From a checkpoint of a small mixture-of-experts model trained on Wikipedia: a variant of Muon for the experts.
Below are experts of layer 4 (counted from 0) of a mixture-of-experts language model. Rows are named down (a neuron's output weights, with its number) and show model dimensions 0-191. Each number is 500 + 50 x the weight over its row's rms, rounded and kept within 0 to 999. Numbers have three digits each.
Before each expert's rows: a language model's description of what the expert responds to. This comes from a sample of Wikipedia text that the model never trained on.

# expert 37
Word-final or mid-word er and ing pieces, as in Weightlifting, larger, fritters, painting, Sphingidae, and ough in brought.
down0:410448569420515553481586503541459422540471465465494466443580505519510528482497499465418513516429455505507461506467476459600516500559525403442414455500610411542523516422473543526457492524448526407441457496494492528557470406488559445434460479521523489538501580480511476449575439526514512483468481588489538571429452494492481604547502608501526512515535446568503555584455476499504439549536485476612426515534497621436468577468495557484491567458534483397534504442487457436484472522426588457434463576409552431548552472540436482535587447441456421438459510497464481452498520426492532411
down1:535473545535509476607476507565532548421576541421471590505486482517402543403530519525498463515528503528493523510537459498461434492521436541463472545481498401549555588634509546489511419431581491540499513475539520540419518481478504470552405497461409488473435443404511600539432457518514557509520496516484456537534563504529459465515528464467559525448464538474602469497539536430539559469512446435515433511576395518489535428373584482471443466480542537470436523420606489452512460480481422620466414487482435500501456434537418540456359493525414510494480474519503521474548504516482424452
down2:525542454495468428450399471573450549527421522461535563456551521491492489531518595490434525415487491451470492504638410489439520530438461482490521443466526511457471473420526534520572504415522549524463459439482460560481557518587531476493468502512469491468489580495549457499426557515490383421472525478455491538536507445441427600570370534523496415450428489397452493526556493456565515483541498447544607458500505516499547472460429495414510506540498509674464596515455468526549567448547438400469448484560490489537507462453588509495427503474491396506533576480471500558432490536518497433
down3:507534474571451500572510458558583566533499426498609465528452475460483504454574546544548540516472468534586461481457447527449480491506533416481494446462478508451519477517542443535483497475450394487571558497487444453446602470503495547550463442544498472571512518431513470500460560487448544504468488481479489543554464527470479485487438595456571519540448481423512453371542559574568589534491431597547507413558438446454537453550523542483510532614524485484496416513591539479419519482410447523538421452436497566497535485497446542570601466466486535534475541469580561436444590650482409459
down4:513509541559452541482439632526541536525619537483537456533457498492456512511573409525536515401522462556507539439394576536546504457531470473549475498433517420445529562451540593474572359403506476460593540568485459480409449467528469399557429534475498447514485455500572475558559528529522530500363427466471514491527511563433480463566516482466446545496490474504471474525500515528470507509594549492530518486409434485496421561443553497428458502487497549405543506441534521478570467564450511529504482469456517547494520516517420618446488469564443542472474556458393507416445493410559483537
down5:502503580423500598499444403442490547501527483477458569482523467500515460496509455446422497528417523499512517442527431439480475457431490429516376472549510516568620473484455493458495527496483561468481519531517498569538375456389558547450536409422565515591433534509505557546467478484499502486515480615556547395511576592500521523479483505540486506490584426542606426515583559512545499563478524422490477446476536519502404571454452524512477508401535478459576478519489578538435523494540603565455481429485538493488414498499609443476510559431549508509504435500546531516446439439502587504
down6:526516593639485475478420421445424463456546575521416461405508509464483507511507518605434547579485458497534485531507454462477469441450478520372548568524504506599528482571523455466478531447433446589491512420614465439542458547487485509572433415554467397552391530455458451528522493504468499496446454517484449472536546537460464448576564544528595465533560512513555478502513471467500499546461543540608491482539483558469547575494480456447600537516506520493485495527571511545435551615559561485500580425441555411409490533485532449481540577480523429514508518524524554499453499501418470492
down7:448482427501471592430506513506505521543521484542516544543546475358570439480578434432574493424483546505499497521455537511468547507459457538452495433600446512531440554533573455474519518495533446428443566470479466474480560544656568441512541526468548465480534490404532493536517519568547453536469488521473410654469513514412579572433520528548544435503563495404424526462465550400455459421562560519450428534512504433542474473561459520536517490437419582517475589555535446536476552428594490568474561562436467548481519573502474521452498521520442542463453524511555475471475488448506540453
down8:415495539477437540518560539526528440480417522517490542522561534471389441505505578438524497464474454502549396467422497548463520453500546601502537571550544474515474587466507491537530491488517505481573456411498556553483528536508445498492447606500503550574636527365577557614520564440470535423560476469473467480405445491509463508490503488560554450477416529456509397475501486475496503537542585562478482442421456467505405541562461413484522535522492493459518532474523643500507458485503474433493421567490586531506499498537571541487561467474523574442476461460465511661500519494492414482
down9:481437519510518576586506493502437461461473586472485506460505570423521448529506500526478521424498592483509625470488463542485541544451516493481389393492512524564502513497442577467526436389550410488455514571541437538594459500481429553412455479474547448450550480461518398422478471473490462562460440517580488475524465480488546388602478451547477479412496538514572579515529432522476508534502553446444547405435542523499484524515509466483492525485615438519525505450519472473498511464503511508455549502604523488542581384567521602434500464470472547440489466450466417611462480399558437520
down10:610534430532604534536470481499477547545492506390569453542480506535371552481537461510424538422492532533568506486526525482460451453460454487401543489616498479489457473516461530456552512527523547589509476454557491464576583498479466456515506491466498478569425427446415588491576572572498527518534526458451385468499470531461494542565435557556416476485449535488557538486591502565616472564582565519576513458537618451526399441540458475508433544526477579566513529525558528556521464463519560458467484508567502524480460544601541478475474411464389503456522475472547533529487474474515507423
down11:464525553490564520448523470534514518526518560527433517465528534471480438604427462458414446499457518522455534570528516481540503489539436475558579535491454540404532508405521498550502497523539561532513568550557572546470507505475517441570553557579545499510477487467573511566550569482537418492471546509448529480523446499589480520438463516557483449524451452464392516500450424509448541511373466429558479549460456490552492485531379536489410566461450569565441589506503528519596466439478539399533586498439543390560422496470528432465479444513599401492511503575478581589592503504481555428
down12:453543474486583513450527523634535601566522453468485455504542535425525520463457511460487509404544480441479508466536542546393502507512482468523558575533586532524559477586487467495501576566471458507554557528420483523435479520510526556489615465494570438568532497526558511520486555528456518506517569418513495533486471445467520476511561578505508660441499478539414536558518407536498514564431456478552498552469493441429443484480461498578542487591488615510435571505503497567471449563570471463515529497452465515489433569604470442586492403483481464474491624569506512512598507562521397522
down13:534487520551463434547478521468507490514520532472421506510400478476516535485549465491509499462450619468425527507561540539467450398568597490491539602428542490589553623503481504514547557469472474402458533498471481487465509515602504459523430545467494491535445559597430483472560534568534512423593459507438512417448486556419465559466495480511462517521386450448547495497507522532550457438517507470417566530419591541483456465530482423481515536592505543490486452457421483571476511459537437552379537589539498522469508451581516465540604490601462483533547470539527393603509493451466520435
down14:494448376490493544516487457485426538522573471474553429551467453570544483402516514464433513495568539499503562550547404439449481490471435569432454410518542464500436588539483441511544466502459437513456517464491481550481421534576478449541511585475532495579470533575524423485492485515412567511528459522413508512519512561444475609564506490444565449411501520502586507564418555456468575512536519548497532501388401484528527512460485531453448550519445594513540487509564437514504358521463556550408500561506540469508482441536529470508502520480539461623545555582531523570472534483409601542
down15:567565508475596477481507516508542526531524515511512404550556553379570559499517480573584562408484535472493533484542495564468489468530489507483510493506561548453443388549484544508454475443590442524490459450572476569489558665472473494471418514496615577471501606489512553546519495538553447475439543451457450579527568492466429529466373480433499415541462552518520523503534543524499556432502600591536425491518490439477349513436526499553420474489533466506510446510511482546561460407478517540556471493436536486536558439508447503416434492487466576523451502532522535563484517406478473506
down16:509458507472547403479527509541472504499421409513503436526501453463491516486511554522435518504411497491464448497510474482489401374430507433497485466454452529484505549513528500562511627549491517596508473473517373450436469540531472413535450413509476524414512638376500459462535476481564457521433487434442498555481540503509514569435471535412385554529507540478456520447591451522531460514542487516524444500584511505506521504496543613508537542489521562635566594473482441489572404513504466558530533472483461564529467600595512470567500578511534527522487439489561544587496468470558525567
down17:508491474513511552437428466409497489476427533518477484467538582495440494536430571455526479506421535458409528548541552427471426429505506461527584474466464535471471533449542542439458445515461594544549447452428468514455566423520467511590513561485471575470428457489464492537534427502466462542492562509445527503577517544527554532398547518505467468522487508519469391495458416558451436433457512490489560509568480421561492403551522564474457581466453495413613486532554427429519568540468416429405478467589475424371474544572499571497561506537557525584509468586520437503529487529454458446
down18:476526541559495597526567486485426559467428529405526587527496472488490550581436451545495509452525482590531455538481474430568472456512450520504490553499408352500516543405529542454469394471503497545488494401455531477493469592508461435459518473591472559447529498495478527502530523506490555417466459502428434433511500587511427520498493470533512471469541526511472467434465594507466501450502441521483510471421560526393431499478568523462503430595586478509473597487421613522540484586535454552583444447548428553495482474541540547618545447464454541579493485451479518538443462421567538430
down19:484442563439510589500501514594570545550456446547522511511522505552609481480475517511439413520516490426480533586552496586568415560425458439538538492543439519444437483444478466461478469509407520493529482418544482579497493528482563414442499604481528504588525513535549451529517480544430519446535488530563481419582522475549487466527434490555480545499465488445467400477507570506472574416495566495458484494489564419429505433499481405408551470557474485560554526527515470594480497436493500453579414543473507459450523540436493623476431528445498515470620507542599495446528565468448491619
down20:513479505475526511534483451477473420563444540559487505515362536536513566549541535437487498428526627559595540457461415596518430424495559531572547471460429444430509453455468466537531467564454481503418542510535513468523500467427541502469468558531563531519515367539421525579555458449482481513506505598492427544539549460557536456527497512458408522470460484485540546490509421559467540426546399467462496528494493517537607585439483555487379492554545454528444434520449475516501425564519489583444456517446492538468457568651530395483505536507556502470521457526461457507442542517565452498
down21:491504467423559456497449501535433564598472495464580544535588458513570539495575509480496541456570536468440479372517450551470518491471532506483381474463479566567411614535549571497513465468447516543479585472486497572579526545538512488491473500582456537452507497520506538474586478459487444560483462497627588543512430472564568478521497595525476407540506436498400532501603481391407435527513394507464507460507447543456504533563572536540518438482508513470525423499464567439422507416557505457482477487485380501500503545512581544503503428507461576488491465454540406419488530481516529464
down22:547481438513554494555526528485622563471560472474519584461493541427470497464583495519456553547534525482515540502522434508497542504418527570459470560547536400574420595563510508526462381538537510487436531587480541441500574475605494487514490540450544531515495539520351537564467496412469498536518511391497464516592402483495459549502472487544553419598499479444480554606510583493518449507507528525423564420476467504433521606515592445540525477442602520487467533606552542471498461498472462561478479539510381471533507506440504474443455533519416466523501556460548565513519425528555502471
down23:409500577385503501548445480448583455514522507611499555427539571493473475520512575473456482540514507501441632485511456464440467509460506462449524420556496584472533570434525478505500476458417490585518410473475522501504493612542566436455570529528515553504373525494503511477541534490534497525549573512533462501404469587393536505528458448472480597569557456514401459478538543478530505487456463549549437501518474484593497519590486481528461551493565456501572581449493520517593395448389510428465538523562558489565501598485456540579484549558525489405549454519494480518466548510491428456
down24:493476534563425609588524464598495514520521483515419514462421480459544503423555496434420509491380487436542517595467520559553485461519480468443499519526594626502515474467431418472480490500442499457504392530465623478537532593473484513476454442473525540456601477545505564487483474561514525567515513496494485493535566470555619537496558592510491455486529515544428465576484558575602476488442558476474542465418541447560443586548439498542521433561454532414535513497503514588540433588489424491488505505637444538591478507486501524520484481526504405522459508488540530575499499565495513473
down25:455451570570455470487495537428487400491405552400499600542548436518512487372479539557464531546461534529568463493412529529463527591360463459479460530517488471436445508562476533481412477494500454417598370492549555470481563517542501509459466645479395532519507421519450422389487543469485489495448440546593471502478468515519483538424508494489502586537484491507429438549593499517545400527407509500529417452475509550448499499510629495513401515514502536454533471516532484500502474538555479532413501552541471512499501557454515448503533463482503439520473468525574524583495492423526499499
down26:479422446515544537549449576457515475505442540602498452498591449497488463489509472570449536465534460515472575546397439475585464511520506526474556515484417498458512529451506559415568521496556532527480513468468480438572467452519476510508538449487451550492531583404469477534492546466449575523480510497450494416433556524494578456484520469543432478542448409591504514500500560585536519480519457443576453502512509539434605484451569565436596541492518458495536506583407495450520452520521546607480452564435443571577505508545530525494295558450475474587529541568473506553576505478395500553
down27:586526548503549436568522525656473559436523453541489408515495479474529448552475527478452465458553472448456568435568559535506473485473502397513531484407586543534490481524467542455504498430461519614342471497489500570399552499465519518521460473560534555438498487580492534556431488483501510526521479436456398550467592588508494437445494553510536444469532401550498477529470553505503511448437454492556474471505508553502473549493499559434600516492516441407577434468409414560487464507500469504389526539522498531517485452512536392438582484538517535458413543497481504526474457457407525595
down28:542452532556442482565537474420478482548489505493438479428454501468463485548519464457549459484503580531439521435492485630549450530403591457488610625480490540410494552430507428563563456490528443489421545448534472491516566478511489537500489485608620537487500580355469445407537534539526588562504503444415629540464429455547456522456513484455475543499452536480518555389539494441454495419516512539488434427532488506440435457480526506483446444553554445516531530419557391497487465496495491449465463511446515503528552509590524518563578512515465496505516505498492514493633504538483463487
down29:511550508494518501521488523535470463485532525415497534455512518558486602477566439373545601552550468452586534510510435463561440545664482494537537562499596473469400531493431566512448488459564482438517553447472524491537495547477557493535462564482452512542568506512436512502571466457461502515540473532456495429515595494549529515429475390411499521535549535516549441495478445490524582495620466427391495447592545524517548521471556543568531498436481493441465475533478507567551441459569467568454539551527573521468495529534499469508497457493470620548551533443530366359477493539532486541
down30:474500391429505506557529496438458466525551510498419552499479448539533520516472534532479457474469510500528496492540584585421542490505551455583446525547499496503505407490461555425471535526505530436453484468497470608421498460484493468590516554478477480486598410530551468525599446505522476599553470547508494550404538475545581540514600517525501401465433548451517433512526415484551630469555496431482486533434586477469516459511437487514501570513467424510459483518528573483559516472519454585437509616573562487558517599444544420458482540527530408492432580498449386554520542609493552463
down31:572504545502473426485468472539538484489436530587483502478445475446482462508611473521481534536518440530518469452450529494528500521456518494464510402434544519573429469386564552449554473410571576435442557447492427530474548562563490527533520529505484559594482503548454569546488576400531462554573524558469508593521396470481488509499464510480465476469504453477689471486398490496474607445453506418522491485606477490464455533422508539515590463535586470544507567568487567410529550451497471544469456570493460485521515488475511505482471528379457644497499462544533500552501577457455471503
down32:410462523522491496465528561446605525483510575466540569528498489527504488520473467577570462464512639497462508496552539590460635535512560517498517506490510469446530570440415412487469506423463500514389558487532537489536468486457455476583488429494535507561566431515533415531504458594525492556463476447551559533459600513435420510578413510521431494529418548478586523513557540496481437502568547551508574505416541533525493560359455538575468469449461534420543457541586487501550483467565519466530525511588520554537605474512497545507456475499535524397449495415481456525569488497534413543
down33:496513548512531528598516517401509475424562436515416415492536481580561546491477547468536504526449495511616496509473526531527549537526390515478554510494494509482493476439521535467428568494445506587471479463453543486526460456461477560566483555466533536541445451487551524511549437507525464500466434436501478573455546480461482492339542489467585483527408529488541540509515475553469566423475492486463485462546543591490491573525509480500498562536556445499555419378424288408410521437464529465439472493541498559569475526518458567580485444549361462505442506536470509535455445543445516503
down34:491439570569663532446425516370438398458447497460476513527651431533495562498473503499567468500527469505515548565480540463442478421613554447509418437532519491491509432518517550462480543513480498435467493540444448515530446531500473425456492583463473501416482570534434486569493498527492493483476528467563539460489542513491592484496580467436491493455545587490467542506459645590539459544520473473487418507570493507510487488531496447520560468448387469449440496551541513519422453529559567447437521524434516481520518407547528593523538459455451593505452455447489494472540564385532509505
down35:414458628485471499512521513497454393521464442500514488506605503533515499490410534550484456514471543433450546471483443502420492538449492509437463442547446484583444488466428465611544440417452457404492465495515489467521559443477466449498490577566504625487516516514479484542519478498476507438493523467484388588466485521553429542501443459506515505584389529567432510450611483533528492483444525513547532441450464463529509538583433455495533460562578463424460570444384478436431483483501493461475551558560444489482419481444512569478636526523479605525447509474474579427455580497486435501
down36:447493551443438581539466465525581474479547514407523491617416560486583446597441442517491428474491518501495546482585434551515490496498460468591467470586510542508590533403549391420531499537579570569613548454442591502487522477432513397474435522571558473474492517525454509449464500514468408460582502454519437526424486541511456522458527513502460477557534496577497410556427568555527445433656468491564504509559507568531527417497565557460454439482498470537523505584471510500506588584490486518476523498515467544562511504550514461534534446549506519489546541500423555449479488448458546532
down37:571394449480522506504486574562568468580588576564415496460579494541456460575465526493408503469508452471529571549433551520491420551557512451548519551517471542570539476532471592489508497515486566484491457514463519417514527513503531494490476501588430577513437469489555487685556489500539485463424525499512450544523478408515484491511521489563512534468496524510481545470564508570548499384522493438560496546431415657566467465477488459568493595523458497508559558540616577396452481564477461541503533421512539550530419526465496463452461472511560450485547576596475537461465531446508493465
down38:563387586451478434495525528552541458506443472529537523506394517509593530462467548471386513548568508505496622415477457403508435408476520514465503549495482526498549586514530500523537432513457545528497545526544555454498543586505403501518543581481524470512457538501510491442459486523471488427586525442528383486477513508467566510487523580534508440440557480576531487459424405556495463580505521437493439470531532538399463513404487439575452578532472516504493593474468498475513481538531554491520548554610582508514470520499517390497429546495533483540542531442576562498442436584456641535
down39:476514507463461566560524426434531483610466486574490541432507449542493564568542407442491519539536611572460492484491497484552527523548432574481505552499547523472489420521467526466463494487587520512510511517520571399525492449495490491502472550523416493457424451457493558536469580463523412451487400515576477440535510464414506454433583539508405404561476533430549534448514455603567496528549564580422536470532515542556490563501531534535491469485532577446411437496580521499527490539539432453352433542495518485446565493540572512403441442496581546513586605495429450468529495464498492538
down40:480485412567482514516485620475463403631524487524538640495472569551565562510593550548590538487494494555473572468507527529559534466562456538450507500504491498506547547531499484562526466463528524501490640519457456490477449486461489507493544516522561433449555507562447488419491466506466506470554446422504490526542519576538427502505440507551599452588532494491517519532517462414508442463558513552473441520548627529442358479548612394563441572409539437549462486584528542414534472502539473516528479522517496494454498467438495544521572551513523516564554506569495408435533446453546492544
down41:477453538489428483483478532476465689487495487562585488508484538544419514555548499500428481505482494458466560587516508499430433523379473478387511475448554537465516621478555567502472554495454415532543582510516481501466476525549461431455457495503493581441486409564503524554569486540413568581504501502529516500486571568507511462441454504613523602485544544459479561486439466464442472485382493534416592507537475508564429543495484483478511566488601457504508535460428474461586462475436469510527515533497470562524427487472427556470443559530520424478552514560392551511590545504498481568
down42:483532485454470552551612527452467528483484526544466551460476490383448497419487485388567404568429537498512422460577433500537541544563461458418572535601611564499533519565531506522552380497449479467506551437528527502436459526489497496443481528462501499472584520509526514385367484568525490460552565402434490514531533451479538525547548533477522484536485543543417501576484528481558497593499438552455517516527509491522478524489441475479392461443500590441475560585618525589532536471478430476534398527428534434523529478470543492461505530506512462487432545475501543499561441542524404549
down43:475509493541485475566575592559482540664402553412491552450484462492513414469424359427530424434571465549488486525575425523543457540492597528550437457452479480438459470549488487385506517575602519486480510550526423427398470474438603462440533492477412512553486517527576533503537473409597512496450586584468510469444486515533486511581529509556509515526503498553538504494529508463422435502440517533549402529486475474509553479521452465491432503527544405526489497564457502562542515502494463549530413496460518467611488437491478484445496501459499514504378533486497478537482549567534543504
down44:500475465472464499463525366553469432467563509474447475471485465455480580450514539532552539533436494532565488455523514527486563464570507470460507563468584533519541508530448519492570516442440401408511461610524390621492595531496407461478601490386538544445561400583575503531439455497502462505476505473491514451527446513607553571569515540479545494606539471504515500483498492565476531486539530488492545566589537518592531483496523512602460446537449465465542508575479481481577586587540468487486542547465523458560586449451528434453490485462450483557438538501539489616535494566568565453
down45:623426430519427491537545547453491456539493511450468599553571502564483505454556493444529484497614513476472547409575521513529559526564530528437458504522479448493525439546472535468578537469512495527496500448490509524546416509419469450561575540511427417456496584529534519492499459473443433487520494440481401598479529495458585471487523438586473566485474549533559502550581522438503592524595537522418502603473513490377544524496521525478469534461537457521534473518498531452670500476511545521406437506580570559487608483549504517460507449463550530491515394450416509476553523465601497499
down46:532481535559492530526491543510402495474493474427535535506473482562492544443558463461574428499441496443442445521484557482519456444419539393495517563489370579570566451495483597564481434446524531597585500579465509484446552472571550462524492476542452483577446475509421571483556565424482532485447466509554517474510495427534456498414491486543530483492500380366471458453453512519509551498495482531533488538450487463459503475557524513594500463496646538484584425530501515427543505501532488537493436505478484499536515489464359486544629460456436430565498454579477509420470551434529429428
down47:536488457433579467544536506454531523528472459427623466462456471497464484555520511473508429485526493398383532544510524548422494504509437461601452409539496470536454543432416516504532464600479473529461569477494533581431500569536510463465533480495473459566580529568432446495561442499405498497521448464500482479432601512430542531476554442501460440457478500606449464552463577547481577544410505596528479507461514536524515507516429504534511510427527467529473503618487456515552538556495378451529431466519522575594539569534531419492587542485532494408482566437587540478537565609489495489
down48:440564478476580551532499472661512526499491497438475476521473495431521570489441434519510549443484569542406467488537533470524470446530420540526603417529513551557502624530453595463481582518525483475374471482449360555498449518422445529514478578480478521516535546546413516502489472507596534535476454511456493429554562544453566554511415421511560509536432460487588508617482486456508475569579538439471465526467547508523485419481473535482548574525441516550473430589522419485514600532423450451515550474505585501465511525433517537524495560433495501452478477524572464432507496494533572532
down49:528549496492463577548484599443464509512460491522469555530471495469483489501475453402482501544502489487519486517513427487462467521572378593424532585471414515510504464464465484285506462467556474629470622525469533506464559464426471444581513467502533581482514495482456533533370489462505415546421448532632392472499483610565473515562437442502576464480501512503485484515486536516427520575598580517453518527475398520511505564461485488458466473518548499438454503500397536455488447535514532432581525523510537547432537530514542508564545459451554479455505514514467545493474508456432461531
down50:570545407490557432517493492473454480518483568524505442503477478527474425459517484504446474485506527424410422494546503468456444451535549606477427530487500463532468510464434522509481405486530517501580578508615570492566527496574460535501494480488472402522520581496410466542522537496469466550524525554562523538589502465609429536537499521488501567484368555426498588410491487560494566516556474503462644445479518454545441528440468460441503511491540492480498499519509549488536492455597524417470479584500499517573552497459580555507503412460480431479459435499515537670566629576460471484
down51:559527504437558600479490505512517492463498507535400463547524470547563456579438500494462478410517555520468525546511449510453631449564504493521543409559504562393568502507396480531464543559456565534570366487515409489444451590458513567462572521492484475463427407532508574468476558451584510455513397503605556507465453460430557574491515470378493467610460464501477579572450519541522451512489473518521511514507423482476569495519430512543548450467550564496553473535561494522485414464504582478547546576502452517563494477553520499503485504459524514456528472464433480498463550373519432434
down52:525521469530553549534470510525406527463352500479465535458519564496497474449375471504491527421470518467537447545516472404586532411424481471578501506465450601578422434386567511486543510529542509507600497557546523630521594494522562488549439537498485497420585540535472536497519460499532442492415563528530489530477523490461564540480426531567433485443447505485456452518539509446490505430509462482432514485508516555522607390446368529475515543533464552508521444576527476526510541525540591493520581490522460480546530548510599427515521485503596433491526503394447470520570519501547501427
down53:461606413623563506567513588506526583496489577509440522416572459520561532558498456557553482407466480597554511541376544508499471527574500413474453613498566419456473549530516644550479405484433473500560667488499523456533477476501597531544547545507528460516490523556527473499497479496466432502503481443530457518515501542514518515596536567511474432479490513506495519509497488489474477466443514521533529514445515572442499458480529486549491522513563490618507585550491576525578490536448615483465495607490576495529443472610494447490456524557514517430449509509453497428479500506550586502
down54:517504523464477489519551545414501563519448473620500469484457488452451558429505458458507528526542449462571486529541437511451476563524541536484450477537464521516531465526468387582553525544542509534475536401420554535490492518507533519552494475450516387469539469450443531504511505422540501454583462514560512563448518484404560475506431446657503580461476539515445408470500521531576533515576555419511448509590544467546509477476595418518454497455521483482459524528475456575442592614426430601493458516478483552483379535512549547409522428497591545434453513493552510417491417515434562545
down55:552490467538491513523510596499460436450496528405499450574537440444455503561434533520472535500610530507591439473570537576525563464448510475483496437497514511544525420520547514527488413538477484407532434434505453480502590506541575427410499503485557469474537598566484516512569452442530566445495530485498513471545526481534499420519506535522519494507468466516496458473516493593491310519464621526470479473524370544479447583577512501547495557439576430518495507452554539531423532596484517530445554489491434491455467499514601442414484478453445436564509500552474550547439381583472563494
down56:477481490443414424434490505467442494502522577439511454506480502452525473456448452498444502518440522453476413499375468421476514532478472566504587499492503493431463537419482456399473506497514569459456545550532592496553532456434443525578574470523469611448437550479592483471470466483418456542461523520567473508625511547473397514540407622548471513484620553497567542506422452508479532590492472570449557447478540540464531505474510489463515443557533445379518524490536508440483428443433538549585467440542537478456556448532535481520541531432509539499556577428538512558496464522419603493
down57:477567512503502435452504465452382478342496460486528564471492570473495566518512521532526469551497476477487503587477530469433511449488436508529505469526510598481440481523453425420431451445445545473550444395519386428478504444482497487568447455438432448522494518484441481564504543540473546570519441468507555423435564590513514455496545493497498487431471564412371480518482586533473510535437508580455485517529505485477562513459514446547580495540509469470445494380599471577616452509448607515502507485510533496510577517405544610530482561532565502476499486477526519412574404452473467474
down58:558527517643483507475455581604501555488533526499473489553579467463438478528570461568554455509547451415612485593462606524468482512523396478479562501546577487549484526513505568593498565514411533645515512441516473552432367451524454601495524518497510477515462490535514497511475438471466568441475475454502490520499569401508510533562473477510525536511471523525518428460470546547564571492522480531479519545523491501490446556488372505514490542447504494512569501481445524542482530540469436574507491491465571505460493560412427513658511478502517414577551509641473540466543442448521540526
down59:495493546499524468583452447623460528459518520487582585467578463472498510480535580427533570550468533405391548440396503485543515551460432500540528472554483450447520493490512451554421495494481482430610365562549520608415533506489412471435514515608508585569520462511494555440514475512511548456481479474489577432511531446533562495503374597459508525464498436452539469481450486503498545523521479509449503386518495471518568523536555505486637489539454523558495524518532570488459442472555483489487530421395446455487483476372481532522436534591477555507498570517550488533502537485503574492
down60:509425499526437459497499400596421549524492510522464530426383570525525461504482532529499541460510434467511499438539518507466504415557428580539478521579468610447500523371515513523458494437524475485612628566576391459479536531504506591443456472504586460463495491565549518509440410428537448544474514533534515468458486417465515456485563554401514543480520540509492476579459573504536565511506468548501473460533445469455553506608492473456564502532598438526516463571538412458532507475546457509527544544509544603435544499437430528467502562468496539543531516473515545458580534566560486374
down61:414502381525536430453422421513442545589553535446480525469428545511539603511581399535618453498459463519492565477500488575476484557511526617538564533506495507436472501558433481499382452475446433471539521481524544528453412504453528523460437512479399478511384546487511497540471487556585521510406515459510523437523524508589419532500371518498496524515426566497508438600585582535550505486510427549446473457513493451443427512448503386524458453572464512452555460491526556526566574585492531504474478489497518532557460420454498527537530458554483517430426463537539458512523489501495546536
down62:483489516467470488452560489525519560387498485515509599449469604462509439458578464478426482546558542510479453515477568572504526492490542568462502550529460499525525508522517435492565584552474544477616537476412449490461478471470610462567436480424532626557443451486505484493425516457405508373532545453548508524439492573554604384446492503547458445379510482461508507539525510501560462442426544400410455473386524482568496522515533463572561509562539471499509532457424487467538511430456477513472478489433431531495440615433487579542502413514489468454519571462493518568519511489470458504
down63:478551413410599484550443573524420516459493504433446542558476531578495509488549505494542525539604491543504452596551545482495464479512462465524474448536564359518428446489514456545338492431454450452468539479513576522419487540527535459562468475508423491481454500473566495525523520482402509485499521417456584501533545546463500373517493532451478493488461488555453423474416561531439565490501463541479450476500441480459504420560449554515482499458491488464497434526434563467533606501504523393561405542415432504529419560564452525489537486401456522514441507439489463487520403559520399505
down64:449501553459446560596553516429426529555491506481460559519525534597560524514504607472507400461493419470501464521441482451486473518547529528531517451534473490567486562399531513503528596470569465516541509449449583497525492511452579523456602443426414520485512490525492501550485415514471475418617543525487458422503442498511439494450491403546516358661459528571528437433432473525496556470553475454540466542536438477529459535481512550519485600493408419518552476531482598571521546586481462577429478484471458504492474504524544546557535489503537505541442489584474513466458510519536549622
down65:386579528388468444530511542465537454471493484470483489487400388590430523454424528416531427538464541489542484363582549536531458424473470458547533509543457499562497448554569434484561515481440450577440506517561516477458543561472474497590528425409495497584522453590497440488507431569529407502438485541522570473508530554464489494433393483451491548555516489519509415516471484560521470564483559418506565555499500610482680541485522479528468539583501451536440545532529561531491519507499442531470449539550493456485495468519508415482505474453521447498466484413462596503486500530448476502
down66:489613528524565457441508547551492428462460468507572519467567518445499477496536502458534471535450542524479515473383732484515475453470461528514470494399442536540595522478488562446559482513484481586492486582513491488492477428509455516527466476513486405514557543477561429538544510510477526470543485527540528461582594583477419416651399495523469476639502541591547511467528509460484423506428483508572441499528441515415538465458549463522468521526499528511569468477431518455532535559480556551446478486552580479487503574491449553549493515489508496520517470424486520381503498533575420525
down67:407550522510569440589499472514484395465484530472470518447440509483573486539482523522415488537527520575533552440532511532533589469490512439535537435517540485472438526573522457528480527456449529582480430492561569494493415515482418441461465503503513450547558407554399526442649527504466483581446419456529526592534497482506444436555503558576561518453501456523490474494501512535377443607426459472474478529500430471481533517548556498471456518463427549511587471448554460556410503533567459485549509465547453493542463566503479331376473535440479485517524474493528546434495465392569469516
down68:489452407542515490508436459451472473429501586461426510531435486473566447449469450482489509573490482564470478466541512490473441509437551539478585515447572503455501525502460504503496482478471528464554520457524468510525489433470575548527549546559457472484466506508542463459537617419535424490496461547485514436534431473451505586430494529460591510519517488598454600480384457582548415381469497569528555402514580440576491468470508570448576480528581482392503493467565544466457563448598532504504460482530435510556540573513539390616516441526526530536536481484444476422503567572416490611
down69:499547435390397512503443482446476496503535450565393473522544555498509500575371491425465504504499564470405578542545612497388516453483459598546418479511491545523472534448495494505470525450467475552586584464490517534607434551464506465486464488471465530474478511535400528544494439486538342475481549502493411475518534606507433433464553531492506559481441530554460505497453460497473526516502555556345495547498469509516602478526454515458506486535502493503417530426514520410518532394522502413415459553552422520542463378526449479547487500496549504505468557479522478450522486489438515527
down70:446480486508429463525433543500543422533489466422529467474474416563546480489473550460497466485527451571497432493379505513516471393521458535492536523453390515466399446442537485396478550489602498527530537549496543468396523548467488589552500467397440533521504531501516563556552583628531462580437499444511574526507436478462479529449451522456388620455450469516524534504456450521477430512462520604523490537469437525457592455454492592522489555592404539490485460537523380536431511542483496606565591516521453508453474534461487525528468426466521475442475488487448526545500565459503476550
down71:482399639535430520564552499522422501486516454527502546506469545431467463493473477461556537466572509607497444458493495424476502449557536517417542544519560456423543460494475489488582506430533497542489561488436472450565530489426486429434482501519536482509465470501539515464549540552487503490477421552453493480464351421542384468481553536405540522386407527436377561501447498488480495588483526520554601429538421475471510484551581419513540542495507510526520478572507594531466483463501462462546483514662506485559459482530535470473537534509472440487490437429409551509429396486512516521
down72:467471535535512540453572525535439541527470497438468525422514446493503491456575454538583473567503577521567374478486435497512513522484489453492509509400601458491418512471398546558512518465486566427523477458519479633505525432411459477393521440412555464586478521533566541552526452515496559444575523491547396530476468550565466578565519394549520513500497544545524512470389553556589473457490540501411527598493544467553472475492515475532491464545542424523527503546507457456541447446473519566475477477469391414585627518513483429509479478501442523503479409545524563573470458435470509540